config.toml
d_model = 128
experts_per_token = 4
activation = "squared_relu"
router_score = "softmax"
normalize_top_k = true
routed_scale = 2.0
tie_embeddings = "early"
lr = 0.00694
beta2 = 0.95
seq_len = 1024
steps = 5938
Below are experts of layer 4 (counted from 0) of a mixture-of-experts language model. Rows are named router (the router's row for the expert), up (a neuron's input weights, with its number) and show model dimensions 0-127. Each number is 128 + 24 x the weight over its row's rms, rounded and kept within 0 to 255. Numbers have three digits each.
After each expert's rows: "gets" lists some tokens that make up at least twice as much of what it gets as of all text. This comes from a sample of Wikipedia text that the model never trained on. Tokens count by the router's weight.

# expert 110
router:113132147114097128124102134104151119173101122131169142107161139149176123170101066099134141104146075100136156148131147084194118111092148094147142115160150126171155127136137130115134110147126085111112143135148128130122171127111160100126161118077118141131131134219111100136157133135163136123122126152100127103134125144151139142136148136110093118143140114141118142108107108109158146120140
up0:122133143160107132129147116077129110132153097138169123142148116099171163130152098170096120129157113149143108129109127101124132186118116134159109102133136142095103191128129139134155136132105136126122059082111128161108149150123150117107121129135131112081129136114098120144133092130144098130111107094085082131127068125152139096126121123130141093121111082117124146108161164182128158141142
up1:111140163104079196117155127126124130144103118131137093148145156142106150135112113125128072126132105147164154117132081139143123139107137142144121164134118115166157136133133120070187095125125118127080159095138131131147144177128156148126122117153140107127084096131145123134146172092120089145113115089150129140138151106149179097124150165114124103120141100103157136095105110142156156101119
up2:106110122147117119116102146117098126144129111167136106085097154141155120150130147164141137129134135130113119154168130129144120181127121119124069106114132157209137153120134104117109132113139108165142114131128112131163133150117120157117103095047145109144120100166145126094152153104099094096135116132082135127146117164179126137081164100155144106149140137127098161115123113103164123131116
up3:142152132138095125103091126158074109111107119104126144130102177091147123145107163101069159131100142136122126112105115178164132097092133147162113114148156124145145117133126106091136159158092135108127109092126122177134164121116125144138130112143129151119112101158117148140130166153108145104132115150143117160170181127123052134175134148119126123149146114148103155105105113109104112148102
up4:134161123112122172133151102153123146119121104109126104150140140167123128103136115126098130106100146055116133144143171148166111131119118100148118106141134112161111147125124105128145091134123103148161168123124135161132080079056150124173150115089109130148151182165124096132123129106111131091116101150127129157135156158112145126127104131156163128163112128076138114160139117151120162162109
up5:109153180140137086128145098103113140108111109146151113146125160136149135162103109146085146131111075113115139135131177137145085146119138123125116156140119129113149133175108108224134086182086117137122125163148106130131121134070141084095146141117138118119125131166148132130118119174122142129117117185131134139152120134139100116139117089100106137143086118151116149127124124113109153141152
up6:101141098135144107106169143154085120150114083096151146091100128121176136137133124135151104094157072122134151156163138146114117162137157098153154143134109100131112118087136148133123105121132145166124097154116139191122111090124114131108124154085183176103101142088148113147160118097162137104129120145104166092125168165103141141135122126083122134122126136129112144104127124133092137119139
gets: " C", " c", "ase", "ame", "ross", "ert"

# expert 10
router:109119160111107120122079128049148156109123134138129159114111095127112124107149137145133160169144156127165136149141131105127129105118128112115166115182154114117132151162160145123085114157087122122106133091152126099168131122122150163149159106124103163133141156107102097155163136149160162161166142145166113166159128138141125148107097130147142138103150159103161113125149139083120143168124
up0:110132143170167117118131086110089129138162142145116072189149108135152115135119092102118111130135117122150115118192105122119130170143085141144107165123120127137145132113073108140167060128162157144096105164114140132124149122105129131124107165100164081140150115136129115114084110109111120128096124120086126143100138162152098093131125124141145110161138131128130157144123121151163159105136
up1:128131127096098126130128100100118086152131111094148115136172135119149110092137137087122115150125148155083099135114102177146099169078101119127158120123136107120100134136112125111139082145157120146087177161114137138090168107116098112129087087095086095087155093177158114132126131151115119142117142123149131136127159113116114127167137126125140170098127133120137121139110069128144163131107
up2:201133134138133132080157165112152109130129105105124079157133098112113121149147114113112143126133118113126146169148128092127114102169127141088129135137152104135098120086125139089134108154126153112171103131107121119130120138133129110137115116113124114076143128140151124171105154174122111073072127104109141100096153151129155094179134104157116108142132101082150119113138173129167113149113
up3:108117111162163103126148124153107090119128117106135127143164140106130132140116117117140135125116102131112138119127172159122115131090152140172089152091118090133121133104096134141178176126138100128174086099123114193146125100123128092121101125124135129136141158145151146107079150091121123115192117153157114103142161121155103062117154163105107142168118105129125139102105104117121141091138
up4:144156106180145125129117123123128127134204111116153128127104133150133133130131095122095103128126121132100119129093155115132130145098148133127037171056123129144124109125097120138143084152123134068129130126115148168155108112150110116107129155151114088103130117148120148116109082113105090108122098142127113146096141172148123113137128099135100161157090106124113167148105125151153126124135
up5:147130111116142141134182109101106109135152135104190114132155119156128129165080117152140117129125106107138141114141093121129135144144142118141073158078154109111133119140097128148150148120130134128128107170112130128095097135128107102075159110106123079114096103133175166143133148118099090099092120156108099115083133129110098115166145117130137136158103125118130112123121098144098130099205
up6:105133154154133075082135133156151151120155179109154140185154114088124145104082119104132129118155115077126127129120119150143118153149133091171113126132099149144157101132114185127151112141149123108122176131119131082113125145102118109117105141098122101128117143179136181152118136121143160130167174107173130178118127133122146126137166105151123120140105133144139143101109133120117159101157
gets: " ", ")", " was", " were", " is", "i"

# expert 82
router:119144117117110126131139118145137133103098124143121132128135111109155152152155153165142146111143123138161116162149119118126145194133136119115159143127137089105137072144151124152128080083155113136108165119126075122133107125095142161143142159132112170139093111091135133164111151149105185140090139114149145178148131123119159122092120124085141103104132142107170081059143114140116152104129
up0:136108123194171142149158128150132125147112122121115115114115121132131135126138109107139152115088096119115123150146144152127081116177154113160102188119106129081159132075072125117137122180144162128163088160101118141124086101105090122093141110149138105084111114133123120136087127092155099110114087143125102121130127116140126125111129105160137135139135091159124109152152129160152094134110
up1:133084130155140165153127144115129134116146101135142147157114139146150120105139102077121127128146093128144156150143117147127139145096122140092132147122120129127150129130127077179140104155115128095149116090146125127106136130116107133132134104169142107078108097144123064140100135141137152064096143162133129104075118104069123084142095134143119172116170166140083093110132122135128170131131
up2:163129155143095129116154102139149176181146171157123119125135136134145144095145095136148070126120134099135142136142156170105108131133101122142113116158105099095147132160126120139138125124100135117114163103124086132076131107103150138097159141163119152134092112134105124136090149122146158120125134135119136126078137148084178099142153081145066111131121083137113127126143116134070117107152
up3:172130108153127137101149134101120166093124120098143100139120134160099118124125114118127150120092086146123117128134131147170128100169126118147074170115110127141161137110098107118143111145119156090100133117098155141137126130080087140107121137105114117122158107178086159147107105126157097111080109170161106133118134129134084098145123121130128156181141103160092128161171105173121156120113
up4:151134146127142094136096098155148120126118139121117160182102135078141139070126138082141091137097119142121115099172114101141105114107134077151082117160127111105134130067118089158133139136139096116128142140096159168127122093135128159112140141128158139109150107110116137114125119147134146096108118142074140101156152162120127164145115125113137147108127110105089121176169126145131132093173
up5:167132107148139102119134138093122125128154122136114155162108174134116140116102113110120078121112099135126139122134096167128150140157165093183085137095091135115108112072082090088154072129156103114132136175109176113147089138096113138113123131124164129118136109168135111121118157104108103109121128167138113096121150130116136087170157114142114102148104091137135159151123132148115135140133
up6:133131126166148120108146124140126137118096127091128098141125134112116156113137098102108146152130102092152136107092156117174102151116138088138097135091146090136161102102072076150140104150139119104146122134109122147067131133136122159134150109169137097117091094141155119125105139086117077067079134127130083107126144158112130100175108130120136146131116108126122132167133081121110110112135
gets: "–", "-", " ", "/", ".", ":"

# expert 59
router:140108111137131130115140128176139104108099106140096147153139113116177141100139127146145104121135064103176115134133177124156109108123173152111100115123139106120083135134131167116123118130127153107105120137133110114089101116072117146141141118164133104149152105097110117150133124155144129143148162101105169168117112105130133126066090116123072095118123149138116088135079125143091176135134
up0:160127094135141163146126111164119092147078098103120066127147139153151124106123118121168096190154145112119137145138159142102125110140164138141114157145117094151083111093117141124161145164151171111153161130135152156129120133145154099127138191128127134107126094088126144128131132118119099151099151114138178147083111107137153102149126107148125120159134099147075123163107130146140112128113
up1:164131151111107143142136099138143077105122145121099154122143082155164160107149167118101155162119120122102139137145099178133164130170151124108090132092111115097151145147083138152122112106174104137128137129135138109141139181106128125161095158134148119097132084129193173159115088130165104103166119104157137124106103136093130136117087112098143124126119123136119117159110135129108144114148
up2:107118152121141148094135166100089103155116140064102140147150189140146160115173162116116135148107115107127149105135140125169115122143121137117065118106107104121096138125112178093139146105138111127131159113135134129133130116105115116104109161112148112132117074147090142105130097164104106120119120135171157160100163166123140121110084125130114070130150123169144111097093123152130142122110
up3:124110144107136131119133110114122132062157096078126087108109136112129107124088087157116136130099126129155166124149091149130076108173132100127120114104140151152109149159141102104151137107096128153114173161096138153079129113149079088130124111135129128101152155098144116134132158156121143113150102131123133171135134135138122166103085153111140153149090112127098117121152117161103119073156
up4:106101121159146161134119117154075137073119081126109144172169113118118105086143100142132093114128110109114128076116133149149126117124128113125120108104137140087127152128102109121159114120137124169133132150137144107114095137096128124134090138153153094120118135123108134124087131122156110124149127087153125141206115163130156146113108112075129072140099113119155105156095089124109109173109
up5:133126124137153149172156102133127132134149137167126140149129142179154122139113116087138117140103093130130125164109154133149150142080166121118083140127127101076155126172121138145111143132127109081171110177172107145106127161111117139091126125150128155114103181182134141155133140132125120094192148140119120113095115144109109144139125130154103149155130121151141090191143103099121129148143
up6:138120094146124148140122133153128156136135129146125123079155128060134157132151095157133146155099134119127136097157177126181128163123103160109137137122144126122131127166113082098135102153122114133129102169161116144123104154107120126126096125140124088127116093126151150142141152108085116116130128135127127107082110134161150191138118141135071132163129139133142092179129107161109200126142
gets: "th", "18", "9", "00", "nd", "5"

# expert 5
router:125168155177126113105119168168156141162126154131110134107124183107115096072134101132141103087134170093097142142098093109100077107099135157102147103138118143120147137128089160154126131141146141187100092114093124125121145155128152127115094109156127126082156142112121101141131089090150139134116145102135147113128103127147104153123122174145149118119170134134148128115111133107143101156117
up0:098120170136119173118115128124167169118090154128108111139177128115132158129110131132132124101132164133128120103124110121119133134186137139104121096183169153156129125138092125140153091130100103132120151167106157125126127107174138117096134112117122097130145138098111087193086111147160126084102129160154098102117074141104149147123145132125083106161143128086142152144115157135121141146146
up1:171143135203142156097177113118141158127118120094133128133151138113127131123099128147119166132102114147173115131144154094115123131116153126127135122119108140138115158109116117143154133135153141042116105097093091166133108128171114136113135166092130105107101124150139125118123125168072126069124118118148090138087130148125124099149164131099121174130150128169119155135143105117099120120151
up2:111156142123160124118128088108111131129121140136119150139139121119125103072132094122105092089131116086090124131160125100139153141131093121104127149164115111106109187101150104143140133121164147177120095100136173061126098133137139144113165123148162061136120140153149108131114120101139105130137111089143127132127136147120155120096140184137171139118155122110116113154128074111129164156142
up3:125105125136148111141182140150128138118143109111156132154151148149147104148143094124091121195106133143126093154159109127158134143141111126127081165128153162093165122102113169144147109091137135095128109129122171161137109055146124112126105136136125097126098168151134130096164090135106125120117135152118097142121151150123129110125128099115126144142143075127137208159100117123095138116114
up4:101118144149131110104149138121115092110138135120123150152193163108096099133102119129117158088086134128119155132157137133153087099103126121133150164137126121143105173149139139118093155104146134128121180137143111147122140133112167118191077107122186109153109137137106076149110138133144112128108145173130074161148148131152137099106106149076111126133120153146133126137151111090160113130109
up5:098111110140140144096104107089140110137160120147111094110121135134157105119136102146139137133160146111142092111115132114123120169102096156156163114184155122130143133137126139139121125055132121153103121140158126183103079123124120081117139172144109116135124133112142118109134110147163138106199116135135127180086129107132110199117118164161138088132167120128112124119131121125122115162155
up6:178141127169156133127142110119146106135129163108145076127117170138138121135121120110125154121114105147129140126114121168133153123143133144127104118104106130112193150098149169085151109128114116141109181153121116141103128125184127101094111150136158095121147099138172174102087120061165135101076130135147132136108142144118125134129114127169130157134118086168132155160143090121110123104126
gets: " |", ";", " —;", ");"

# expert 71
router:109163134116088120124097105106115144098112096125150113101103070116091127139121145106113178172114142114132128112116108105112153178104139133119144131151139133115110124145152126118114138129109107131147164097095127124107095107085138085085140109078120148159119108115146104124153130147103120150137158147146142098123101113170116140155139151090143111097065147113146179112178097094132112163114
up0:157092110147116102166119154130125134130124093151179070137115118110101167139091159150174163133090165145110133124120107111141109162129157145198122121120135124099160120098117089107153160110152113116133101147142128146152123108106164131105108101130140111096138097115114158133150105132168115118115096145131135149114103135157124147166109102091112141149103115139149145161165113110095095104170
up1:161146128166154124118081116138130085140123140133119099124155105155122134161183061117133116122124148147116093165060141100138147148100129110143150144134128090133104157122105130079116130146124164150175077131126141122105150168125120101092112123141141102094131151115133104055125128127114128144138092119079117098123117128127106127137152119130130176117127121098128108085120127148153140141100
up2:091118110160131108119130111111136150149115117102146128123092132126155128153076093146135119158109111075117105120114122132152157146109150161103126169161145132102152098063150103137135164116137109114106160136128130130085092091106099124071123114138110139186100113131126087111136120138094134121071124171102063128146146135143160093125144121096129147122112114106120113145126108152132139143163
up3:152171165099160211124088101139117145113138151151126129140124098090122129139108105108094143180143154096102108172138145122130149154111093151117101132094142137132095141138126143118133126163177125140120114120125182128133138150096115119105121113103165104087136129123134115116149137110162097112193114121148107111128187102154116110135165141148155125120105135113105117144148151120116143165108
up4:134138119125100128190125158148127140159102105104087098145138104142115126132149141118133166131099164119134129139139130130112120148129164114157095132114145093105120141171083182110146129091160131124134072140135098161147120106119139149100126106124172120069135141123194154128176113120126122099123160128155143137123118119107154136147131095131096095095072150136138149133138097090132110085145
up5:115116122175086137097124114096130092098089106130148104132128122153128117131131156132111161170127069121157133139127085139126147148133124157124135155099122125110092079138108096141134108134144149119146149122116148127100167109129136112064142158103112097150155107143190155149126112066081168077101125138109185145151134112105121104141113123100145130134134116087115124103133143132114116136132
up6:106112143126135113146130114149122084100122075108129140141118129115128161154096167085133146151100111081129128100142123129085125115148124103131134103123136100147110128109127130066150083180099110138106120162092100153087105117141102144137095119119135149125137137157135151106145117112137135125169116140104160117094133109110129095138076139107180144143073105144126182108174132112097124149158
gets: "S", "A", "C", "D", "M", "N"

# expert 98
router:136114135109112101142118121098090142094179177124167129119083138145150092115140162126162172105145117138117108127112108117095157121183100156156145130145131109118092162149146146177111139157164077130149126139157161116083153138146129141117129156090131143144184096119137131150097139098139149125137128094138138176159093120145115099114119121147137143145186124139140157128143135120153111149113
up0:147137115191138116108122133125119129135129183108129108110094146148093133135135082091159185131136142135128105159099103131137126177157076113119132091101092136118115114138090131127091136115103125181172114167122103141127172147132115127156121144135140119147124113131131146163120145077150126103170121107119102151146145159140110133132115117131102094151136125157119178122128107150128094079172
up1:140135093144170161132160095111084119086177160144159161107125104126146130172089153092133145152146103125134146127102109103104111107134121128116106113122141089136151150163141152103172164127174096109111144153119100140133140114148161132157126156097132130172147080135181145094148135083132116086141145119121129105138132155132110110097097112115144098175144140120146104108160138141120101136137
up2:122136100129075128103157154126127167142151140126116139132121160128160134171111122108105183103128119080139102103109147129103126143174085147130100153112134123115119138133136148178173156151144105081168120090118153117111132105157118140186135111098124081167162131138160124095117177116116120094119125107129125188126125144131116125119127124155112129140120119143120157095088128111147141170165
up3:132124105139134076115148131156115078129214125118124118133117106132110109115127155138145125151127099153160161150142182108134121158133116137124083142166093104098124120148137116139101111167137103153162130109081137084069109106131161122099107093167134116100154154133124153139094175134175114102126113124101108129139125136150102119114075144111108110134141116129137145131171149123113128108123
up4:145107146145100164101088134054121144133142140150127127145109116137132116106128139159141126149156121120129102125064112135146129135116141135142077128089150103094130131087105142164129134138138121105156127122122153150126163154092173147108083108143164109129189141087126131149115115095156136164088097123096127161161143123109129114154103088131153131141134099139168124111119150090164096137159
up5:114145124117119137142173110090115120096156162100104138119160140130131142140127107118142140114105113114107205147118143140116135103116155143126136163130098194117066147113121090123124121136136106136122126159146115135143101157140167090087077153144168113129170145150151105100126160103121108137121169127170159120094109122166110148122158131137122137139154131089108174143116087122153152147149
up6:162124117118147049147105120136152137130161134126115143156160093153087095113097142116147158122144125126143107142144123138112139142115122101172121176112132098119144153142126110167143098169156119145136166122131112122183092150107145173119122074127134133148154104131143113144117178083082122151105124102093110116118151123142108147101139117132182156130124124119104118117104134074164105111127
gets: "a", "as", "is", "ol", "os", "ac"

# expert 63
router:100163130122088132082118158088158150128109126165123141106141095165119121149152139129141158118142147113108107079085129127091076143091137153149140149136140147092104077099143142105108126116140096123161167120172103121115138128100122112118118190116130121160128104110164101155142111139104130142096171163131124124110112136162144140143109141113101121101105158098146162131177154146101148149122
up0:132161132192125165164169097130102124182146147112145124115103097116155141142110119097109151170101124122101119105126127108153133152134116141176103144123109110156177134099118083119148120144146116142137134118142127165151121124110101150065145138150101089131120107177147161090097131145123132117112128129064109103153149137158162130090130129171138131151122116157103155131133123146119115097161
up1:137121117115163138129086128099117137135109129104172117126153126176151187126164149117113117065142109101113157155117139130061123133107148118122095110152103093098118127116115105095145102125151104132120121154167090137153124153143159161118158150100115110143073074124147139100152093169133123120136103161105122125156137124113099063134129115126103120137136098129148122148125131103105113093117
up2:091120070170105149077077148101107151097122092129139149119132077105100144136110111119118133124130132136120146103113128109131134139129088131157098158119141111100136115104141110137094153123113122136114147132119143092106090120129149129076116165134154138182122123130132109129174126087088153144146128141122127169100153173183167149156137114111116146088122080124123131094111105165143149122135
up3:170117122142122075143128147163142130129093128129134098137151135121113138111136141093084162165145101162109140167123129123120119151184104112115160106133105139109153150103149126103135108144076138161179119104112100124116167101129117116106109117137138125128133139107145156140125113160144183142117138143139146143126062095103138158143155096139129110184135112125119130156100071124143120066153
up4:093148094117164123073124115125149109155155087126119120168115100134111124113125104112080100103119133070137156147125136130111142129171099152126137107111106139144175093117120148095125137123106146140139140101140156121080132128133142150140118119118131071133079146146098145146112162109156116117112093137116054107138169149126132100168142160121094106142099161090101109092136121131124109106123
up5:142143105158113162174167127099121128117134104096126109167109144122175129080144153130060118144104124100166134107179134150152120180124113147152122120122118102134138096092117078137105144114102168097140096152133113123142161119138161116117114104153108074106108121156129155120122149151099144071116117113121157134131161103134110093133118112109123146125132119129143132119142071152162141101139
up6:110153109130090157125152152144084103119153122125137110146141117113118135169134153122061122120164133111132111123117159101186182122129136151156134144100148151124135119134146089149144104117141135161106105083148102145117125140148116104133114101121163098164105167184151125128084122117127132149088102125131143128134154113121097133183121149108119103107155110097141142115144102160155118197100
gets: ")", "\"", "A", "S", "C", "T"

# expert 119
router:143120152124123123128109143117130151089091095112140133124097097101103154110141172101120116169125123101160085159116121112142113106102150139110146138122142143107074177154132125076109149115101126130153165088089135090079104124147116137132137111117117145153129103120111116146142104064163113140121143101178120089148132100156161139153136156128161110110087111103169136107124103092130112156120
up0:139120165103153141129158136139143114096134147078113104131117072079081088143119130100106114155121098126185139193136157141107141127150103122121082139142120133146139137127129153126144112159110132153107131133122143128108076124175127112092137163131116128125104165102156150139136101126128136118123133124168114079163180120115119128129127205115126131155074139144115137149111121132122128127093
up1:125088149117118131094130127107131127126143130115178123158157123136130180131141154168072126174095140115104103139148160087148130107132122100087135153113121112168119097116088105123118133110109107113114175117130143128132095120142126113164081134135121073156112134129120112110144126145110155111097138122149130054146173138162113087145102144140138117170117128108095088103122116089123110098149
up2:106135085160163166127159143123098127131132081103140083133104128131119107159098123122113131130126107177084124103145108135136139133166189120132085141143108160103132152100130128146148106113136173144122117104133119097117111167141137140095094151126152103134134083184144135087098145105122115113098121164167134166127170135119140104137101130108133123168108100181148109115140117122118106094160
up3:116127153158115135083107110144123117160120134159125131128113122108118178128148098113109136138135131142127157139091134157145091156141107154113134140058092146145100147172084133110103146085117164082127110132155111079120152157110112126111092109103112110174152139157134157118127126137133120055152115101111106100161156169151105126127180152131114124095122139108115098102119116138115123126100
up4:094118127160131127122120128115142068093148075119132159149178123112098128170141119136115129158136117107171113146126105134127129120158124099133150148136111123171135131096121148146156114118095165146114131128086109114093094105173126069162117128098158117122157150167084156118136135107111131105158133168148142129156158134193165124128123137160170137169131125121140154159117131103110151143105
up5:124133124162146148116147126158121120103125095129140114105129136084118138082170169127102186185142139155135137143131105108126142100151088103121137131094127146146108148117100143089146154105102120120158124152124129091100135134147097127126092089091133133120168120150097164103097148091096086116127118099172167092165116147149134135150133153156131134113098074112126103127105090135124095118111
up6:127121152133109123111163116172126109094068158140113118162124093123106135135065122113119103113136109157135111139146139142168114132088146111093096144124144102125117116163114087153126134084103127129148226116158142138148112132105132097146099117125168130109132159123123187165115130133102135121111109131151150128123156154107134151114112114134100115121116087179126138119111114102156104165126
gets: "S", "C", " K", " S", "P", "F"

# expert 116
router:121110102111130129174136115134130102105119169165146134120086155122182090098155130147149132071122153098139149173108116107129144122079131121126145145146154133119108117122132131094122146111102148170168113145109123084120086086136155126158119096145120103149131063135146122150143122105140178150151083145118123120149114146147089148088105139132170119118127132098124124106110109158094152101104
up0:118120095103113153180191129143121142147154130094162135138128113107187116125130115096137109116125109144100139122135100111189134130118119135171122148146146147127117130145115078118107108139137147122153082144114125155131117108118139111104111090129162137115119096164126113105148117137135121097118145192141116139137122145138113172189130170140174131134150086087162137174071115139127124129141
up1:132097131097126170149123112093115096151129151101134110145120117136176120138077095106129099102147131103144181148108132186145086137080119095132102155136124145144143156082116111118126137100134126083124175113119160093119070161116120122120106117114143157143108105124128134142093103148167152139118114149133161088116099151134162126092104135121112132172147116106139139138132084148086147113138
up2:138102115157119096101133110136148143095160115138142110160110137139176137109145181135122068092172101119125125119120118117149085116084123096141121147136154128095149121121114120113170148136142147148141153145146111066136130146087137143139080077145108113130119092155141200138148140139159136155141098097130131124154112127122117082122144150089116114126086141144117094149162135145113151102110
up3:114094100114124132155159101154158123121166117128134104164124141138117122089143092119120139107134148102083133162093153146113093153089155088123120150152074119139096150105081149130118111127133147142130133124099108129095131141120115126135134142167223112134105146126126164141134129138114156126109125141085138094139138131128112150141100147195107145144134117087125151122164168132145132080154
up4:172121107130150136120119121092148113126139157158135162079133134083166119161126132164167160132148139108143147129120158158163087182086103143113096127138130100153128103106058116125122163113117129154137125132129085119100143103118115132126114091146112139150099043155125108136143118123127121138113069127133130117084117126137139141137127089137124125165128137142122143127154128183104137099142
up5:118150141130121141160172059110124135118136121140105137110136140108150130106142116117103119107101152098163148117112119100166110128112144147132129190115146121153127147115064111108143113118091099156139128161161127152142116127132098089146109116133123067093172117134133093097144154141145156133123134132123142100150151132117166109060155150159110171105122088123095112132127102170095144130142
up6:114118138118126149122122121128142136131191137087134106143108141144135143117129121118145134123095112099090105169104117118137168131087146099139111168085138157157119186082145112126110110146123133127124138153112151190165109166119117115133104173137167112127136154191151102111111141101149156161114084116109133136162119083144109134104130145108130164114170124096137127171131117135109129087099
gets: " ", "ri", "ric", " St", "x", " by"

# expert 20
router:147163102125106146119118113157127128106120147116095123142126102157154133148130143142142103129129112108136122089140146120134083187092113159142135136139143130141086150141131122176137134085092161105137077096152097109151102141104151114155138127125119115146147139123151162130132091153069123142124139179132124162125155125109097087120175148122119096203142115192143111126101137154138144142129
up21:169130111133103131131117110096089145132122133154121136104151136124107134117135156120176102183127142132153115105116118152072103138146116076138137083130131133107092103104139123120172155146137135158110082144151110115139130158162144090125176160147106115090191120092152149116147123134096134115141067158116110119170137127131087142126078112138124132162123132120110157167142140129105110138154
up22:158160134144092092162117137145142141141149133126134098085142198150142163080120115091115106162139159116122153151115176109132099178130130126145121079144151124138079106104122126126102162113117138102131103138154135153109134169112136134123227144119112102123134142124149132140162144127134137122097158138138138115102134108119117139134117107104138121130155073170092155107110117120110126123140
up23:140102129190143130120116132105127126126149116137090098146157137154154119101073134163093106167114134128122120114132111158156129152138147120101090179090119107114144143098130135129124185125152162109124070134141135168123091178107124137076091133103116130114129114137147098091112135111142114106106107145113110131150108178101173137099113143137105155155114118140131153084158097115098142123108
up24:133137077147121129132139141119141147091140123132129182119121104120088127201129098128144172121175110105175132081145104146100179135138142179119153137087112127089124139158136140174128122105128156095115123106130096098122156109134091110133082092085158078130107140135112142105118133128118149137120128140178139123117113093106119116104128161150115098128118130130158129134099144126131084113113
up25:125188104127158154102110132176148145123124114091122097163145126169112150134130125117155107103121128175115132151169121108134095093147094119166126092100106121159122113162131091134146123144110154112144181108139107129132102142097113110123162076153114143153117134146068127146122155134164149123071138101135124139127169077133132135107126122164142179143125116125130140126102136118082128135093
up26:148103109123136137120128134167142124120136154193189168169133111125148131108087121114124124110136146120165126169128152120124149126144125121128148115128172132147109094097102130125152151136126133104136109134156119094125103119170130122104127114136178100100104158111084168160121163125142133134153151177168090145132139111107135067152098125112099131135120111146098110109155121167126162104192
up27:183128093150085116176072127110109118128096146132118113128099161120182130163159146108151117149161145127166166107125154127089101088135111152139082101146098107136100116086153135113127148139137143097134122161140106123127107145116131135116102163142091121112151156111141118131191123129061144093102116139152140143091120134146148123171126112121116100155127141154157098132117130145107132129143
gets: "0", "6", "8", "7", "9", "5"

# expert 32
router:109113135099155145143113088120152139102132150118149128098134144107126148103065158109160151136133132098152101133123136077155103145110118130115154145135089144142109139126121152065117143100099114110158118089174130125125164087120141125101136137143126148133097137096114136121114155109136148141148144176074120052152108088101138151138099110147096119133150132185141121099104137130102150132147
up0:091155139125124138122154133161113140109134099120131109111124180101124127093113122090078143125116107147101137095123128138136109075144132091148138187150111110152136135152063155083142113140121125095171140130105101096131138122125080113136111145103140130131121117149135132133139165128111143123147125126125146119183129146136138146146142127142162113123087137202106096057137106119166129089129
up1:094157144132118141155104065114143123135163135134154122151146122140138131154069152142096163148114148119131135112089143153140102203111107142130102136129100138101105119141094134096114107142122144137160111087157123143131176130095116150117077121146171121107133141105142148125140168149115144140158125182115117078133144141110111123157095106161101121182142105150125120106143113121156118095138
up2:138130098118171120101116144130150125156144098130143083105128143174107140126114097131136171107136113141115079153116113117145114176127158127121152173138130149115094140054091141089131129144092150124142150106116146154112100106102137118122140119131129126125170103170125070126095115125103138118102115113143112088180111077114135100135124129133103095133151121135177128100111121143135095084093
up3:183142109142140130136130116137137108102105155094139102103170143164147142122119097054144140120091149130155107116146160111098148140151136134129155147136077113133133117079147154111140136109124130121127101158154171106126143119136111078106171157145131106115091118095135160165150162099104141113102121112118108063127116107103125085108081112135122113160116101143088105120113095138141125126140
up4:135103144111110175113153130121146134126155170094110138141190086136126127101132116129140151166083149112184111140133081102148078099106140141127102133119115126122128138101113142079149165088124144145106157130131127152106096170119132150114110127163106159140075148125156158122094162109138131131113124170111154118137106124131151120115097132107123138128138112163104119154137133125118166064168
up5:147088116138126123124125118118109111109127094157083094111139150120150123101112137105139146115127146109104161138116126099162126121098115147131098144125083129108112164087085099115175148085070118129082173142147143095166129151135161112113120115137126133134127122096141137060078105095111137126133119149099141130133108129145167129170139153185090103159130135121111114137136087167152123125139
up6:093129108145141155138126095149164118106107118114132116128130123116110136142130103120121095126126120123102131137123141162103157154096080128076093199143114104140082114147110117082111155100118122096132133113127109147118111072104155121111112152112156120065123123139110174134105127112111134081134092160118159082146175091117144147144125126124125136175170131096114092109121117133103155131157
gets: "ast", " C", "at", " c", "art", "ater"

# expert 57
router:095163151117096133164105120112143117125080161129156149109100159111138140146146138112143115129139107094136141169158121110146149133112153075153146112129131149133150136121151140126112066156140080101109104109139147174151163111093139096118113117123108135151116078127129091126163168146121128138124125182105072135158156085124143160131173152093111141130137092124129080113133125123120140153149
up0:116137148130142173122141129177105090109138103105165151094130113147121116110130123119115164114108132133152146127114183109147119137191119131145142085155098178149149124111082168153144108132097096144154122130139118113127103141117102098143144085117125124154127148101156147131130129153141117081132095110119128125164121181118092191104124141105111117176148105120110159107115130152167147096108
up1:125184123139143168137097114160123146125156099110081100128121161098153130131118136130090133103105136113119135173145159135113124102063114128164108178141124159124117098106131126143114116142137095111093159164107088149115104146074164126098125166168129117123095149125152125101138144138078126161134109132107129129131144130127105140086124113159103122067123105122080147093114130123121131095135
up2:131154101133082109131113143125125173176104156131155132120132141131121138129132137098136111115105078124126124143129125166173147140120093140166115122118150130111119110117103093075145107123137076086109089102155134182126136155132176122095115128140172124101134091143144100148151200122104132091109133146128085143123121113156110173127135130116110133134127105134155107121120096133150164139186
up3:127182079149120124097127116162104110149125131123127139134130152084149120149132148115115104142134099108123098132120130120104156162133107114179152108146048138160117125112110137129117117118159152118164081081148186151149102119116145137132109155136131108120115084152132180108122146119116150120131112149116098119128140151180120167149086131140079112128137112127141139135113141113099069167124
up4:143133151168140111114168100100144087102110136136121099143119121169105106148108125105120128137114129178110109121147140136143132134167101121192066164127109131133130112095098111156137123103163133148160102112112147134127083123129100124135092162133136127116128126134136195109101119093100127095099133107106131101123128135088139114133118149122136145182115121081144127145129047162145118097127
up5:135114124119122144140164135048088136134066189126122106147118135140126131138148158105108117114126124103136139099138107134113152167133134090110090110086108132143102144122116118115136082149157139068101117132155104181127137101130130113155147157114125071133096117156155130151144142121104171105105153125162139136124120116088120117105117134123119123130145134131143146175131121125172158151072
up6:126129144103131163134123126152129133083114134138136109189165121119100154133139140096140105118126083138155100142162128102132158181110082150143108109127125136115101142127111093168145100149126089132113130085110136162122070122128119109137111154112128114100138118143144137137143151127143133107103168201161143085110170105087132147143158143131163134095122081093146104132117105163101111131119
gets: " c", " C", "C", " ", "c", " con"